python train.py --balance_bias=false --positions="learned+rope" --parallel_block=false
Below are experts of layer 8 (counted from 0) of a mixture-of-experts language model. Rows are named router (the router's row for the expert), gate (a neuron's input weights, with its number), up (a neuron's input weights, with its number), down (a neuron's output weights, with its number) and show model dimensions 0-159. Each number is 500 + 50 x the weight over its row's rms, rounded and kept within 0 to 999. Numbers have three digits each.
After each expert's rows: a language model's description of what the expert responds to; "mostly gets" lists some tokens that are sent to it at least half of the time. This comes from a sample of Wikipedia text that the model never trained on.

# expert 8
router:434556481440429572437546544480469542391426431421452496501559468580473486584505444427553464457429504524525562467487476466457446444476531549512521504505528526501493504490452489514465626476571428549532421502516512575551481464459484467431465512555490430475525579486504453523541508537406525488609579579523400488460502629526434569467535443512502523505466506471491576415456563590532531525588541544561537533434485477488416519507533570487424413513548545454455463537389472538510498422454506
gate3:439626475570491583502530473539502451488554441436586377464526488510385577553589490462375511478454584471486523423510526539457425497529511509496477537435527541463439493531470452475490539557500479519458489512557552530581470467518420562445503495518480535514440523517506490502517475482463463531582478540487593493517476521483527477564420433598523436528558531473527528474406494578377484421595492481497556494473523553536473442499503557599528498516560482583518623522481473557584525412587483
up3:540517532589476489562505510513485550506499447512482609512395513524516543521453439431541450507507414455509480632499399523459460454450435484531450471487461496458465579526623573489503479489468491475433486541453384401425568464488514524525496473470412393392618465542559507545595519383511495519575540567469586530557423520450440468476451566501487498476471490500461502444517461529499517503400451509443460495459604528499507565458501521557421508519560418476525510489491498520548446465566491
down3:474431541453447450537581576534600595488537504417529473527483369468466603486545531536456518463490534476548551525611563484396516516555563527426433518537443504537453460527536433441546590483510565399544606562446515459497462462532467543575476439493458514531523510545510421422479596515551497464524525519535475428539476447529572513468492441450482578533483544536513482559564428473474569549562461482485436451472482451530444498472607481533525478574534587538533534462580552503497556551526435
gate4:531502450484621525424508470507504497505404466438455561539463474477369477512532413460497553542543410441607483608429607486543480519485552502530576419527417481534485524462560482492494512524476449440534479472542534522451464509513580558509509389470508574573526475470472574502534452518436556464496401551536494500583457494522534480390520471511422490484561441443450576491548520556471564479461495549540451473555519598517512538536500501594512471495580540490510383535449427499500384500566501
up4:466454538529415523518491556486449509598450511518498532595544449482542508514440503500426457508556518610448523459524438537540455403539489496504456625573537566411483466461426472504481492547538548504493556475517471430545442436459449554494486551513454467450512528524522403404528578486558544529545519456409459492409496522504415542529532549526578543504418589516458412521432457416466460518510555549541602483524547483505587474491463446461459600486621453450448578505443476485579570479499507
down4:588553491529545486531558451541483537493526540481379535527384490444485456517401465471442482504372513419423548540519454516480462472558548533426476461464511442480580431502516433562550392499513461441552501395476613434547524522461542538486538372518608482460540445484456489487496466529475527498501506390478509423456495527410484448559530509456524484565502484570510507543572513480518440436527515547510451500543517526529458538460396548448470571486387442547489488466456504493565393504523429
Description: Table cell starts
mostly gets: " John", " U", " County", " University", " Mar", " William"

# expert 4
router:418529492456401517432504534450498529427468470471509451473604532569515509526508447469518473469420610542510538454483501462475515459525506571516610481554481526486510469579477587572476581508526434586536443554529495577541454522478370422472422465555443443474497542501447510495562472511460491486613548559473376497488571607492414574472518477479462529531513567504482505368461526599521429540514580505535485547473469471406425540524553536463435440511501465508528487500508457552566502422477549
gate3:511562479539592440541404423490477541525498440511614565545499482363553524471462444560434475500486566508451499523457527529547542511486481489442452482383458476466534477431532462495564467478537455425525528509393559483556508498572517539553381556541346513497536523443417499480474432522547474533501451456522472498397530479532490534491486515490606542532407535553560514478460553475476521495444554601530446410484412427458455473464491507493523493473443460509510539607590585466517492559483489
up3:532555472463477540495501528576592500564562517546421514467491520568487597614455468433553571429507531446502583506525490471492536493478562457547578547501521449454439495542450463468533486449553513510467455481427524485504484533471502507380564582479431495507406479513523484535439539405462414511479509435475526565469485517547563501498467498453432504483607428483566470491567443477518475528493471476445631583450478607474572578518510612480548493585519546521436399468457522548473438482427397
down3:541482577427431561491475452481509562431486499549451519490603562440564404532512503493427545543342575602437542543495542509446501438495450474506550414525452567381520509538505493521571472544542401499530446564567442481517580520504506517556518530423503482468474470511518476570380469549538533537461445509425610486517554489541467576485514478595551607532500491455528513438479501553547473525542569465443456425457464484551467413528512475563489506500415538570526489477475543558557495549458524
gate4:482524418524497479523458492421438499505493449574531421424542515564513477450578441475534517451475467421440493494636517443431471473549477584480432466431466490475488525509512488491472391424475488521615482490543504449520481488442550503563421375539468438479507493482628595507510491526535460596428462516474523559487466577413568551501473444525538515512447511487540535507557448574509470514438496508567485566580407488570549429471526519438516493591522605558439541583518550535492567564519517
up4:525499557516530476473599427424531583463528435440470453508554439510570508510492532501505538459597461498442445457573433503435516422516536664459501513429460448544551554553525514547553543475538505540489507521522489528468503564402593471441497534454478613453463459497510470555496483544541497553551532526531441570529482571405555500470446475549534526465424619458492570486376506564576484492413454591502501449557476481511512549460470446520452452515491554497452472523484542378586536576524546
down4:457460405610554425481511437544498565545537583569419489540524484502460529560546537494620499498527505505498517469516502471440436585515543478422489441487440549540453481478447432527503400536397390442483545444419574438485504356466474488506511477472474559521486507534556432535513554462574459450482592441563472459500466502514499498506489463528595520487468398488529478508539406442580522438432447503485516564514544454465533524454475565548457540590440521528481552490503477454441364543461465
Description: Sentence-ending punctuation
mostly gets: "s.", "\".", "ing.", "es.", "er.", "ation."

# expert 13
router:414530536521420450420503542477510559483409495467563570586551493519510489524499473480524449492458549497568458472471466514391489387476532583456533494547567560468446456400499513540373577455536501589533413519563481553541445441508427457500488475549489425542582536515538529452573544546439490509547510571484454450414568583534523525466452552477569532495436491575518511442499565516538484535525524416544528562497431456421430564557543423506484427463546521489433471557415523547559544485454570
gate2:487389501505424503424516520505570556476430509588517491562439474491494482524491415453481466449523467525482485404464527508483525430497502453527551501562474448500611493499572502480514487427478492509589555512526534465485443499571492435577496486408481537491578537422542504384552441406518521576407503516479373585425516464526522428451548559498515564375438499556422532469539554561516479459467474565473553495567490501510413506478475483460562458475521571439471457412491435448568532474411592
up2:424466496476421574496576445581509433570443504471453588544450476480595418566525562431493511497548566479449522579554527594477502524448490544465484447546514571492551529496483554496455464419575466501464413574430387464506424377513514432544541550510525437487456456480481531470465534598470563503502528461534479508551431478577470541448467541502557471528474473572541522388569490524517519419445524505554582565455530413529567474505445452491501471477528618417484535548534485488466591533526507
down2:492467533483587471458449546440396562487544498598501447503461489598485584469478526587470528510428486530538563433469408512510478396516509492498533612470580404518458479602577578494456533477512507508504480529520453410581514598630496532415509542473560561522481553517466510571538536527519425520464528537514601480453444553488482425511556495550501551438534526460557518462449480346535459604469498530463529506497460557511469530555504483508503505449477411555570483457469511577513477492414484
gate3:504427488534556568467492526619494476485545535460537529541402487521522540425549443454528483550475440532568464478446475501549542426525507521570612562411477532543497574447491517495498460478470535530514435499481469526536477474548600469408480461413553548567494466444556471508496484456537469406449392637487445497473596428468542570579476579493474556552514469460466473478537525551455430474552393559596571517564505501511511538402554506532449521454477551484545423414509622521492505513505510
up3:523542571536431438444448564492602496573558538492494567526448509604535479437460466444430524479414517596586504512424464556511515433510581522561426401549575442530466499389535463493528485528495589517511471470523538561487514492503492494430547505517457421509396507416580403495473515503465536514475473423519537464446480456422414553479455542514505547478529475460445482428552485476491388573537499523518438476525554485427511430388466487520432545470423553436516504510474533475415479497402439
down3:522523571552531527432551581438519538522552542475498603539476467453434473543540551540566559494467555560464387573443441570422503485544570537446545462458547490585481400525465411508399447506462524550512474435474431548434461394482460502572535510594560561479420493503466480464494509507476612487413512494568411441467440531522443454430624503453517472554480464554452564518473522512487485556469496450574529509507514494582503533542490440523450421569462495532438529461499508582434482506543561
Description: Prepositions and function words
mostly gets: " in the", " to the", " was", " with", " from", " to"

# expert 15
router:479527409458471518485471553387470479504490513449520577584539468476506518513451382529620521472448540553469391466414455421419555446444473519518476478551583530442466464483426505509507519491529421544536472532539501566537546476515533534481421573456510459507476531484551447523538468574494492521503510556427525423441547598576538544562532477532492507522497505528501456472515541612543550567568514418455506498390508408432422509572595385590492524445508448476506453493485542595534502421470502
gate2:495494475534462543567359526491497479489491488484486510372524480514501463492487487484515550392497516515397412539558600504381573468436365479538484493452557430454496407491549509488552478410557490489474525484437479482466533584509476524487438509549478449506524504462583513604444526473550535579510499558434577529581567519485507561494439545473507505418535486531554444484522548472529486543576497451549489416423544458478428493520484350598513578453520464475608523485479503489498417508477510
up2:513503405552449483493417524445504557499482483393419499568537419501583482424470474578403578486497475447421465506527526518393512409515408426525504479573441540481490450529569482527539391479511504451458555549504554516488544639517462515454497507533439507473429525426503524573474560542453439403550512545454434449566534481468520517552440461519487462384528485496521460563535612498512539424449489414562467447471584560451472475480450473514475523480503496460506600527464440462554466535466557
down2:588419417475568547494425440485432467534480538468483486492417408488501492509497432560437551490494429490532614520513547514425448470498469463514417520498417489466465499491479504516488432550476488466516555547445525520578566577517499479468487547487477486551461411426556595490585540490478413418499491552489474517548505450500506518535555510403486476516482506421439501443517495510452519548563477563509504511420439387499474401539470496453562603495498584474422434515528348385441571570483447
gate3:452563486581559552490522531467454536536557560451539544487461446479576535497569469497429515553538522407455437489481485580514584419391510461368532563486597492540542480429497458513467529496430551583568523412435499431515502488540522485473590564459478503540476527446539462483562472484597527471479579559453615498441493514484496459577458530482549574504478572542531486466502469440401497506557538461503514444528609417485598474463554473603520495443553494488505506484507591568467443451422516
up3:520531597579487640546462497470471457595499567541477451474453445553593527443591486540514526516518548433489486484497429535493471481527541489525459529491527390568554388564532427585511567559519489534546482518546448598587551483515517458451476425473528531533499495591530625483525483487488480503488534510532560489416593465630499478536508513473470434550493595487458435505516480476490487507417575384479495555529523414526565498475509488529456470475626599482544520519479541519516466494583516
down3:455482493473498472569542536564464404405524518457611515500423509466512485501557521530556545546542637477524489525572556538457477541466465498563539457609464515436509483453535450509500565466443605459449482470502435565358462502472520450506563430608453576437500385479508465448538413514548549494524523466515513518451571362553498538404498490453450538469524526468546508482508406520509503497419531619422519582592492444451507492457497521457502452504571551568506524499497510471534458491493500
Description: Years and bio openings
mostly gets: "In ", " pro", "==See also==", " inter", " (born ", "He"

# expert 7
router:464542465584535518464406563358508423444491479523552485486543468533556493553520440441565461522479564474506485465399430595522530438480484495511587492523533587404414435496404558493495575434449451493464500572541477511490486493526473498447417613500448412490567459426508487572552522493484513495586476548449566426432473530625573537497442477540478505476456559567545494477389529558534464446510530510517576544472450517556521531521553488597439504465484552517462436548565508543556514513525476
gate1:487404376491522621578547547405525493562584507457461408431464511508503417516536483423514417532506455421485503488472546540579470451546534447520584376524565444436480575522467472476497525405572542542484518505550519496434495532498473479580517567492531506523549461429488531577611441520407478482552421438492520513477525452437481474518515505581497456457458530478411483470450440459620407459540508486511583502520549462531531528579476524473494505600400515484493492482542436534519509503460524
up1:528513506581531608531541475452565441525452542442522460472554485585530526525530453510495522447551514438439521455466486441454499474536535418492590559492513510473543454492486526536525574445530451515443537453528542403464531553559409477531474494411460490534580472450431466500524544526504481551535561513540467521483528395499528485415478351509507488482523577538512400421381530583527492473524468590461541490531599388512631515445509564511508535482524465627516406521578532498517512475556561
down1:494540437594508465543568556449495470539474584542492428483473541540537565483490482464550557525510491490548603512480481517505417554490531500412514493497514577492536550430487464436532405454548544467379563487427481546559498566587478532539446454444493484605603477505540469521435442474522498501459508541503501530510529536493549523483522487546547542535524451422515443524418530462554460446458534359520583390562455558449445574501395495477566502608468486414561538510437461472585514564583455
gate2:423496521501616532450526492488509409405611541401521490518524403444608465463535469426607482542507517524494476495480500505519435416449530499546469518548474566431405543524550537577503496498522404480401544480450494464537494485504551534525433506519525428497567465424522610519576515477433484480522431457515606512465483460586455544505534518581509465523569530460468541505499502504534541494601420525566465469444513519505486506611542492505527583531502527615430488497520548448542559554387490
up2:476578554502444427477479494497639447486514400479532569552508487601523467527502475577428473459546455459589445426532536490573423491608497465569485545530477527545508476475482569510477488523380439427466515438538553516431467500516450384512575515533650465469528478447431524571490514538479560539447579488526545493435554500502505480533446437509557494495471466493507557507386444549517521449453499550529447483492452510544536542558535486532523529560602489570491488476552573448467551608409487
down2:443460556557485527462518434540524444523558507582460546478495469501480510464540637516458544475565551507531534459487497539576591476430557499488471518558451465450540551578511584467511526555487477557549544471462545530528484509473533374462510447543438502501555590513532529433440546438507523415493504453516561456537493440481436458415519462520532447447524543471422462551456416437496517445451456518505478532561573542500545540489439533466611479378484337429600489608528457456557531491440548
Description: Mid-word consonant pieces
mostly gets: " round", "ip", " t", "rop", "ap", " ag"

# expert 1
router:515491477537514489461471548428401434402417522501536492528535451560546510583519484528513482405425464519444389470431373575505544496496414549587533434470539538504469407474403476521424554469518470545560518507518438515469527485516526487508453496507504470532522593492547470611562484473487468488497537485439571412441611568515510531473444505548481508515427602531530445405461552526530519581469540512574544532470408461512550513524526396597534467436496470466544510510508534528488539382450552
gate4:492428506508547411532523438506591560422437495524605518483526550475592470588525501533455474482463449510409455520469465521436604457503557491416508487439624475536515583482503474579521548454585503513492437464509408579454446456489563437478468571563483511533544532507525437486564564397528466426523489475435569529535519529501478459549476525525466543579503542544556425555498493469481496520453648528528535504467408525362463482494485522508473528582574536522492584485481428546442577525502487
up4:514490492534546494585639548563527402478504509536527467487435534525394443442526433549537547517495573521538512413553521488549442478441577443574456480538488563469524519442480496498514510477447478533394514513554548461440447505549504541582497577507520507507531526474549570525539532499487540492467480379523416413548562474452483520387441401522534520534405422435520540480501486618479440608486463563480470470457478490597550455500592483456517522491533481526428492489467585482484447377547540
down4:430566513552557580516533610602521521482440545499508490489489493537504473485502499509545545526509545502559467476545546580488520417505580518450525484616491492380498560450524480488487428370510425500525484567453518516516564455524397499548489479548441504604540516572492488385514497522566524393499512427420518474416480495436482593544525538491550481531561587521491550422481529589548518486568564447479580451473580529516493581550490523577571446578515490500506440506518572385487497456533511
gate5:472485523508441483526526466455502494549551478406469488566556541523499522548522474433424490581528577517576446444587541461485461472456466498500329472519603465500477553562474564456421482480535605494533608416494530585541481469527506501528468510542567500476553420422471507534571567431561482522468462480449489513507555500414426489500543464518453516566565459500459392439481496494496520420499504416561454520469511581406501546439541437512550577573519483438563545386437531462573472486515556
up5:412499531460479552513479509448541523602509507523531520460557421502540414592437552481507450474538540516461469429512520541514549541544413574435542490524493499560490471499504493468432533538469576459490506480522548510487540508519437430520508430545396528451534472377528461571463469519512456623478512503496571402454521488560531503530508528500421535522578521478452490473590411599482518486448463489415479460521474570542454536517362496468474594433575583540433520498476524515570513672421499
down5:436455444456511530496496473504575470571561493516528502542583514552512532520581455404514434512571493390540522445510510424490436575454495504494463504599544511494468493483456468496630582508539544518491544443492513582541435446467504460456453488511551506480501467515512515490465518466494404401491502479519556584485502432548580537591562457516457550601459389471559458462538462489579515380428436501530455507493522442400464458527525408439543542494428606547519462483469624511495437426539483
Description: Latinate word endings
mostly gets: "ment", "ator", "ation", "ity", "ical", "act"

# expert 6
router:403492469586492426431468594520443414467408488504505548475513477474622414586513477526510441472468446576512421421464450606498488425425483458533509473520506532491432450454472498534431524458501517502555532571499413566457521454566481523474467564472479468454548532464560448606511536578460530469523474550487520451510490616564457496454429578597557490459435524494509500430410527542534543492559564465506502522420444509457514558542468446545463403434531610433496528525573520513550474482528518
gate4:479483512498500476550483551492514479437480542438576423505557430442599445488449503456439569454487541481467467526450477494525472389482502445415536446486586505467463513394433499586586420576493475498537570551504443448467453502522458495470418485488532468493547607427538455586499529519465410478548435471524406508406427480519517511496466500526524589393530497471504492443560502576492590481552377470534462419464485547378454448547442550526536448567515601477445519495533433472469473503537488
up4:569490510489509495486473575555517519444472530496489461414509502482579399574419503584552409444525389547467423541528561504461517470440527506512452617575481494463493542469458494567542518526527551532514536417517426436611472443584517554555573438444544512539513538463420459473503514514451484446518497506455531472513528459497438500513476447665582466382538533455503546455473419484514514514503458448500454397506590477460397537506443515422509449516550538453421456475544493515512482467556598
down4:556495453522390476476557530583459469517437489454494526404493533339468494612577513556476437531515546524562487540517541563523503534580495393537507541572522414541557469499526517499456559509523503451521498453475471543433471426577570489527490449561527484526454495508439544445547446529512546512474518508534481474456552504504420440445361477527562491477461546494459556517449427504444404551491490552499526494542444529490486475467494569602545593474555509603529531413533499469375511554581588
gate5:483437465544494529501511519533509519514471506500495561548489473593505593582548550532448572449468500524508551445449514530481553433466565518540516549516458460502500463541555434453499439504456478511443503582529375604407536507591533552486478562474476413517501506431652393527479501530538446529601550549466431474544511454507440400535493586474522504497438550442582367405472540480517498514613451429541443504517534496491528559487552451486481438520493529449543529463594422475530591505520480
up5:414526420495524532571586563523461518452499455545556541497453444494549496442569507472560513501521495476517516500535463545539485498587549480502525469579405401474524491508492448478448525505511548471457520582553556516362552584495503522455478579417476538497451465521456451436505475525466513485573482507508444632460488430467459545404629489517473452506551575437498483618503509561508436439549457549464452528484505511569513514545599417512478474557408488456549446480497525377571506574415569
down5:519518431569522524498532401594543424425504513564509471466528539489531514469584545480425530481511514561505407537491415478498444487441561520466535532581480513474512480442514513477451450493547436559568498534427561445459539424472470557453511425467510555436497510563422496511394509568502478533554545472507457565393566534541619495553525542462548543404543542542489389472611543500519533536477474572407586552546546478536504480569516474493469444501409587453452510512431570454572533544443557
Description: Word endings and objects
mostly gets: " him", "ters", "les", " them", "ays", "ions"

# expert 3
router:459538470448433515421513551446486536467467371455502505474526520534516422528480472475522537419437504504544545456435447419455482469474518570547581498520521457464501507508482569553481603453580437520537369508628474608585465462504451433499457484559459450520535565497491493521533508553411504484506580530479415490471530579504449598467529476528440528450502515499474523434407503572568473564502556531488541595422513489429453582559558523453406445480501469411458477515440447551503467452422548
gate3:486459432452560501522527497491505590546507440578581521470478502472502383523527520402480446441510519457441591410479487499652508533467479522505450496559529486504491555543539512438573513436575491602527551538489462554428481505534538543577467599550421507548559442446458518509556530519451475407551457423578477514386477489460474456469559517419548508483506474404448511503533476416444467442550464497473532472519501515522481456488508419390605468485522556519453579459491538520473455366463467
up3:525550600514558598516474432499521518560503430483469473538610498482489519534497429485540549575553505434405453514449537424486652449477577420484483426483489444523534460546561522459506540515484571509479359473511520598494458510571491418464511386471549459462570466519439535541582495539487505448535598536539575505482440448517377501547523566394486537415492501460535546520449482466491430514476562482484513507482482491534442476460504507554520516460484503572527359477511493562482574493535554
down3:484532402545539476483486477558510449523466410433465575589417509493503539441544555372528455503490562491549461505458479459446551561515380470447479478499536494556498541516387491466609480532546506499439580443483620489528486552406516507415547434511505586619523501524481553488536521467521445595463557466457480476466496489502555402508516521460556519529558476387471459593494451425557476516516393469504573490530499554422515533488520526466484505535484518478513508560401464594529437413494517
gate4:489426374461526604521515380515498448554490480486445545452487490398496419503476535513556547492455526527559391459434475482440454463522589534503509532499426525561565410466545512499464490475583390411552535394518520565488580366489571514456559525506529486522524639434593532493505492493456518501520569463604576453459491477476474489479468492539562452533519500573470476504497503524473497479495511546478469468459539382432487543567458487485410496495560446549502480545439492481403449530500491
up4:598622492464462482553499512536519445522408553541446449455458586416549425478485445536493522527533478421574460404545504459431489431505605588495505488538442479532520519506524527463414544486506482471478554403494514460444459505518529560488606531460602491528454621517516528425413474611504541573527535446479597539510477461496486569598533549547497494550535506488537530360473514564496435465485527513464419491440535544491576535521440544476509443472502484534492446513493447487421467567459579
down4:432503545494458541442525521597475487495495545485521508501485503483437525508460528457423529536482481512448549574556552559535566542501485506504555591415522395520416400520537522436498446533447498634471476513456419461563481506493477531510445485527502505449477425492515495507492551490443465625511525453449545514513504478494444396457411478429570502451539459319544468532503472460447493538423453470478443504559561536491492480561523443420530499518463624443415533479513542629619534470551499
Description: Institutional nouns, punctuation
mostly gets: " military", " University", " government", " Army", " Awards", " law"

# expert 0
router:483520453539461469460450567441453472431438483452493502472527432557532525579526424477530452447412526560558467394426429506486539468459499585503546459516506539486482424486375537570431588451522341562540443491585465594483522478527463486520457568531504464478531557456513450536547539538424518452562541565535496422462561591529449525500480520539507555531476584545552497436445587587555466522546558516563546554433436490467460532590512512566488453457580470497514436559437532520533477470475461
gate2:506536480498531505513484489451397548556598492545447479428386520568538489512579485472468540553488505532483584551605501503519574464459496518498516442585484445542460592479511520444448595456534472519475500477595560526499576529513484508455484405511566544486557360485468559401527450474531487410557530484452480498497592419498387489504521542481430431583553473608459520550510504518518559495480613500624495437462565508535582488513530567479503466403460412490510459496472509540474502529486458
up2:538424497483393521428516561483407507510491502513513492510520546414551469582477542555500552490501465416481504477526502500489458511442483476495468566428509500468541532508544441519586544611505480458451574588455381497364485456545438562513442509507549398517523514566470521517483486502563465507496513440420468477531472568465439476522403522485451506459493505456499436537540467483389454533412569521462504489488473410590541397455414363529471547540483476366521550535472545456483606483490496
down2:467553453487501577459523438435542451443494477486446497515517534562569437552483495514467523463546514525495466425545477461510591428459483447494499447473482477438464457522467518431472603488523475537516609451667513487542472585481505464469547473496443484515596578464466480494579432485402488598519531456519476491508497513572486427431470462504425418571360538518511549549565549529404478398554493526485528417503485520445485440475528439561486495383540429503481505499526524495497415401422431
gate3:422478392484568571576520514494394466512475497485497469469493470527491481583508529490445548583546532436496455496573493523592478527434525534564512456534568606462445344552465491520438496432414538495554499529540553430538484418492535566511472503564574481474408498400530489436507516497544526508479484445543479438482462536573554376541496415590506549549551595449477578580510473547512458496520530520489541533508524477609539466531530452545563420465565435492538528503434507522478452548515413
up3:589513550517529485482484527549542407471505521403542499454535564505440605529472485498488574531454568405400528519455432504444530563422470421573548539476544585456578452593474531463489568504503549573410443381420563434523485448495477519445570556484510509492521430424460493457456438412521466604512485492454505525494573441487411506482471572524473471518546492523543495430514516544488547565601496508420501496402524440507545469537496450452446463500516499606566501436507575528489540519573467
down3:591488573465449532526537440434471487457557469464404505446502465440513515489463488395500449498489478522504513491498499510562442440473530478485476552454570409520498524538465582427567538577481456504551469504548402480517393434371578488471431574474507401546559515419412534399525480476385410495435498508478482510481456430495471447441508517570526493476499446503456522494637438384481490533436543566495492555532519537434550499497496538512520508414568480509506595518489482547389518526523440
Description: Name-internal word pieces
mostly gets: "á", "aj", "ah", "í", "ó", "ford"

# expert 9
router:478551458491494493473457558430525502475494400501536550515533512521526537531570416489543485538459571564500510431410508506476493438440553508543536504600540557493443460520485507546505547458485474513488396541557378530546551469525451470434457633518535453471560457395465527541509487592461473548541494652447503433443535582517446562467450541572524569488483519569557508480401536568534480519523549537496520542422561601404485565537531547543388460436544531427504446545513503539499483542432465
gate1:499432360556555450479441555504457527509559409557433509519461555482601502508450465513415510464493504546430477419455494554532506576438497463525473453573500613466610460485508553478518434492567548470467485484518531593459502515522439510526455496556452492389507549483496506449581497516499524535468530496439512430571482381527508430449559594505517554496462525516453533569474575505480462594512549482546520471519551466403605505500453537593442532417568446491634462459488477466533518571482532
up1:480521562453464539508548475537490494482451527491571524381520481483546569509518424488577517589446349510465531505493513478500499470582519484546473563501507514567530525385466481510525449550474426525541561509634396506566464545476574481521492472431504573561417463505518521540508514469441528461471443446498450579573454563494520522455469499470602480531482424383555429475549461586510554440534474500568545537569516510498470401525492523581512445500540477495455481470522530557360579563559426
down1:482552501538492448507531566478469489547525518507492465510502524595520459475538579543523495495492482479481435460424444572466371557505559470466566520528506565485519428437536495508486470462515473599522416582402584433536471434475487530518504456529567380443482504460547507545556574576551506494485555516516464616554544530475564622552461478466582524463532436482497506423594553543523598389562436524534521500407508559448477539496472447505410435588438485529477529504528609533551533518520562
gate2:471624425558533428468521544542528441459472499600542598509573557565590555490598478480518447545507429444569470556493416476471490449535403480524486526522513506580543548509556462471529427569504464501356521534509514536491511544524407544490499488462520522529488438532405520492506495566502435569449550494423593552466518537459524587544408510445526500449544523555542460440506540478427491541475529400494539496509581506468591584503532523578489551401422417436516508522517539514554542543486525
up2:356606466510503340548511571549511491501498594494499549493486475503547503494535517506507598613405472494476537459439561487540536523535481524461444466540539478552558483440570486416446508536503560481539457457481518485465525588567482527499479458544526572467503561450570480546536547478499457427433480538446558609564375500482543441458499593501410467509495479575553484541564479520471494488491647504495449447481540451548559606495379486546493481537541453491511462546501470460443508482471531
down2:501417520486458417578482473386553527450499499440459499415471460518565451504493389501530477489521524541477535433549568439493457497503562481548433515486467518543501474523429542432452493535495562437512495540519567510480546552532461404538498533517488573477567433519468537571410450463504531497424552525566529544515562561517360594416475507514481472436363454517423543474411429547462498555537489523548497430514395533482551489427503547462538571524518609584534496491477446469424540515568422
Description: Word-initial pieces
mostly gets: " w", " un", " sp", " short", " land", " sh"